Experts of a small language model: 51.1M parameters, 391M tokens.
Below are experts of layer 5 (counted from 0) of a mixture-of-experts language model. Rows are named router (the router's row for the expert), gate (a neuron's input weights, with its number), up (a neuron's input weights, with its number), down (a neuron's output weights, with its number) and show model dimensions 128-191. Each number is 200 + 30 x the weight over its row's rms, rounded and kept within 0 to 999.
Before each expert's rows: a language model's description of what the expert responds to; "comes before" lists some tokens at least twice as common just after its tokens as in all text. This comes from a sample of Wikipedia text that the model never trained on. Tokens count by the router's weight.

# expert 49
Words and numbers in demographic and stats text and infoboxes, such as There were, Other race, %, Total, Bowling average.
comes before: " |", " ", ":", "%", " were", "′"
router,220,218,145,237,140,182,209,217,212,254,221,160,251,263,130,282,184,200,179,192,196,242,229,160,218,235,170,164,190,196,233,167,203,159,199,215,183,211,168,156,198,200,160,228,225,217,172,134,165,193,230,201,199,185,226,215,229,213,242,176,230,212,218,218
gate0,154,219,213,200,193,185,150,206,182,211,193,199,178,179,193,203,248,208,262,188,209,187,132,186,211,172,201,157,259,132,223,210,194,249,165,194,199,209,165,170,182,186,186,213,243,239,214,165,231,207,187,177,220,205,165,186,161,217,174,223,218,149,206,183
up0,170,166,198,196,170,183,194,176,180,145,204,198,164,214,202,236,191,203,210,221,203,189,244,192,172,235,167,226,192,187,188,167,233,203,221,219,279,219,168,262,179,232,186,119,222,190,219,224,197,192,200,242,257,225,183,173,118,217,181,223,245,157,174,215
down0,156,217,205,172,210,153,180,211,216,203,188,198,218,230,229,281,194,218,217,222,191,258,218,179,213,169,231,158,201,190,230,199,180,203,211,233,144,218,231,222,184,170,236,210,200,171,158,226,172,199,214,172,153,252,234,192,271,236,262,190,123,155,160,170

# expert 45
Subject nouns after "the" or "a" and subject pronouns in prose, such as the study, the song, it, he, they.
comes before: " of", " was", " is", "'", " to", " and"
router,225,255,137,203,190,184,209,210,237,209,206,164,252,240,157,267,165,164,167,181,190,221,225,179,174,245,211,154,166,156,170,186,195,184,246,183,230,213,220,120,204,185,197,136,179,226,166,200,277,201,206,184,205,177,193,228,262,206,223,176,216,233,195,215
gate0,249,253,244,187,207,241,198,245,134,184,222,162,237,204,205,209,216,200,163,180,228,205,160,211,224,150,232,210,176,265,216,133,202,167,200,178,178,226,187,257,201,195,254,172,149,188,188,196,237,168,205,187,182,185,218,205,185,227,226,236,229,207,207,178
up0,240,250,192,182,188,235,245,190,135,151,169,242,202,251,240,186,232,175,207,165,195,214,175,212,163,179,203,173,182,207,168,183,161,226,198,211,230,219,204,209,179,230,196,235,165,176,178,229,212,177,192,164,219,219,226,259,203,323,160,264,218,208,203,208
down0,190,172,197,201,217,210,187,172,220,287,171,143,204,144,234,242,203,219,158,206,185,240,204,211,230,188,200,185,207,201,143,182,219,149,204,236,174,183,204,172,172,180,205,209,163,224,157,139,203,197,197,194,189,182,135,175,171,141,197,180,216,232,193,197

# expert 38
Adjectives and nouns right after the, a or his in prose, such as most, main, role, last, southern, success.
comes before: " of", " in", " and", " to", " for", " as"
router,232,214,175,200,187,225,209,190,242,207,260,135,226,259,184,288,202,200,180,171,216,224,164,199,183,221,186,144,189,172,206,194,203,195,244,186,231,272,168,161,184,208,210,167,207,200,167,193,252,254,211,195,193,190,218,229,239,250,267,161,214,207,187,239
gate0,177,152,238,156,173,187,218,217,192,166,212,216,244,229,224,161,226,197,175,187,232,221,145,183,219,211,214,200,187,223,241,177,230,225,169,219,241,216,193,197,197,235,229,196,234,163,240,222,223,265,237,167,219,163,224,204,190,182,203,270,157,187,148,211
up0,189,228,198,191,241,233,253,212,194,234,143,188,205,168,137,228,226,201,207,250,136,159,217,122,186,222,215,211,144,207,234,191,150,221,151,155,186,160,168,227,185,225,142,180,162,213,177,192,192,159,170,239,208,188,199,202,186,226,223,170,207,214,205,201
down0,219,184,212,149,164,179,169,194,221,164,208,221,218,173,233,136,201,214,174,155,215,187,158,226,185,184,228,201,239,159,141,204,232,183,209,160,231,210,195,189,222,229,228,185,256,210,142,132,202,278,224,189,185,212,212,190,208,215,192,237,187,170,191,197

# expert 54
Pipe separators between table cells and header markdown rows in sports, election and chart tables, plus semicolons, colons, died, married.
comes before: " ", "\n", " —", " \"", " %", " W"
router,202,238,145,212,191,176,177,200,218,201,209,197,203,211,151,239,177,180,172,152,228,225,194,210,193,235,167,135,181,191,206,194,201,199,213,216,173,271,195,193,218,214,143,195,205,288,123,179,200,205,252,236,203,173,246,224,182,258,252,162,147,242,220,222
gate0,260,207,227,228,153,175,169,192,182,145,196,220,221,219,192,181,178,207,210,189,244,222,147,222,144,219,193,163,243,269,208,192,268,196,234,202,245,233,159,197,174,235,177,205,183,199,153,185,147,195,187,186,212,232,156,107,156,164,186,185,187,200,181,200
up0,227,211,214,266,206,202,223,165,186,205,206,200,177,239,222,204,199,199,190,175,194,181,221,223,143,190,185,155,166,233,186,197,204,204,235,156,212,145,221,210,209,161,249,208,242,186,223,189,157,268,229,243,200,174,217,204,182,203,195,169,219,176,144,210
down0,194,208,198,191,240,182,196,184,209,211,198,215,183,266,237,197,140,198,206,168,174,221,179,197,180,202,185,164,189,157,187,178,151,192,206,235,185,217,193,178,218,197,157,192,188,224,235,170,158,218,197,163,156,192,222,197,249,196,141,165,247,226,227,227

# expert 62
Periods and apostrophes after single capital initials, as in T. M. Soundararajan, N. S. Mani, O'Clock, plus ampersands and spaces.
comes before: "1", "2", "S", "s", "C", "I"
router,229,198,165,188,160,234,211,186,181,198,202,207,231,198,159,202,212,154,180,210,240,158,236,172,147,223,203,147,260,171,224,177,203,211,221,135,214,246,293,181,174,202,191,177,209,227,163,176,266,218,259,200,193,168,253,213,186,230,217,178,174,246,205,211
gate0,223,241,200,231,186,257,195,204,222,257,147,219,201,204,151,225,183,199,188,210,219,220,141,222,222,210,181,209,197,188,179,213,181,217,242,208,233,219,228,163,212,192,163,196,178,195,195,160,216,190,215,236,223,209,196,140,152,232,199,200,228,213,229,178
up0,201,220,182,206,246,165,150,213,247,206,216,170,232,133,192,193,203,203,210,173,254,187,257,166,164,180,177,212,160,209,215,160,267,194,212,244,162,210,138,254,207,220,223,224,190,197,211,178,177,164,182,193,226,178,175,224,216,209,256,261,197,203,156,203
down0,182,180,156,196,162,222,178,160,238,200,205,216,194,224,200,251,271,197,176,199,238,224,149,180,197,242,221,207,192,192,210,203,202,196,201,184,184,214,206,211,255,159,266,179,228,146,178,147,203,149,258,194,201,224,205,194,176,255,265,201,155,193,245,232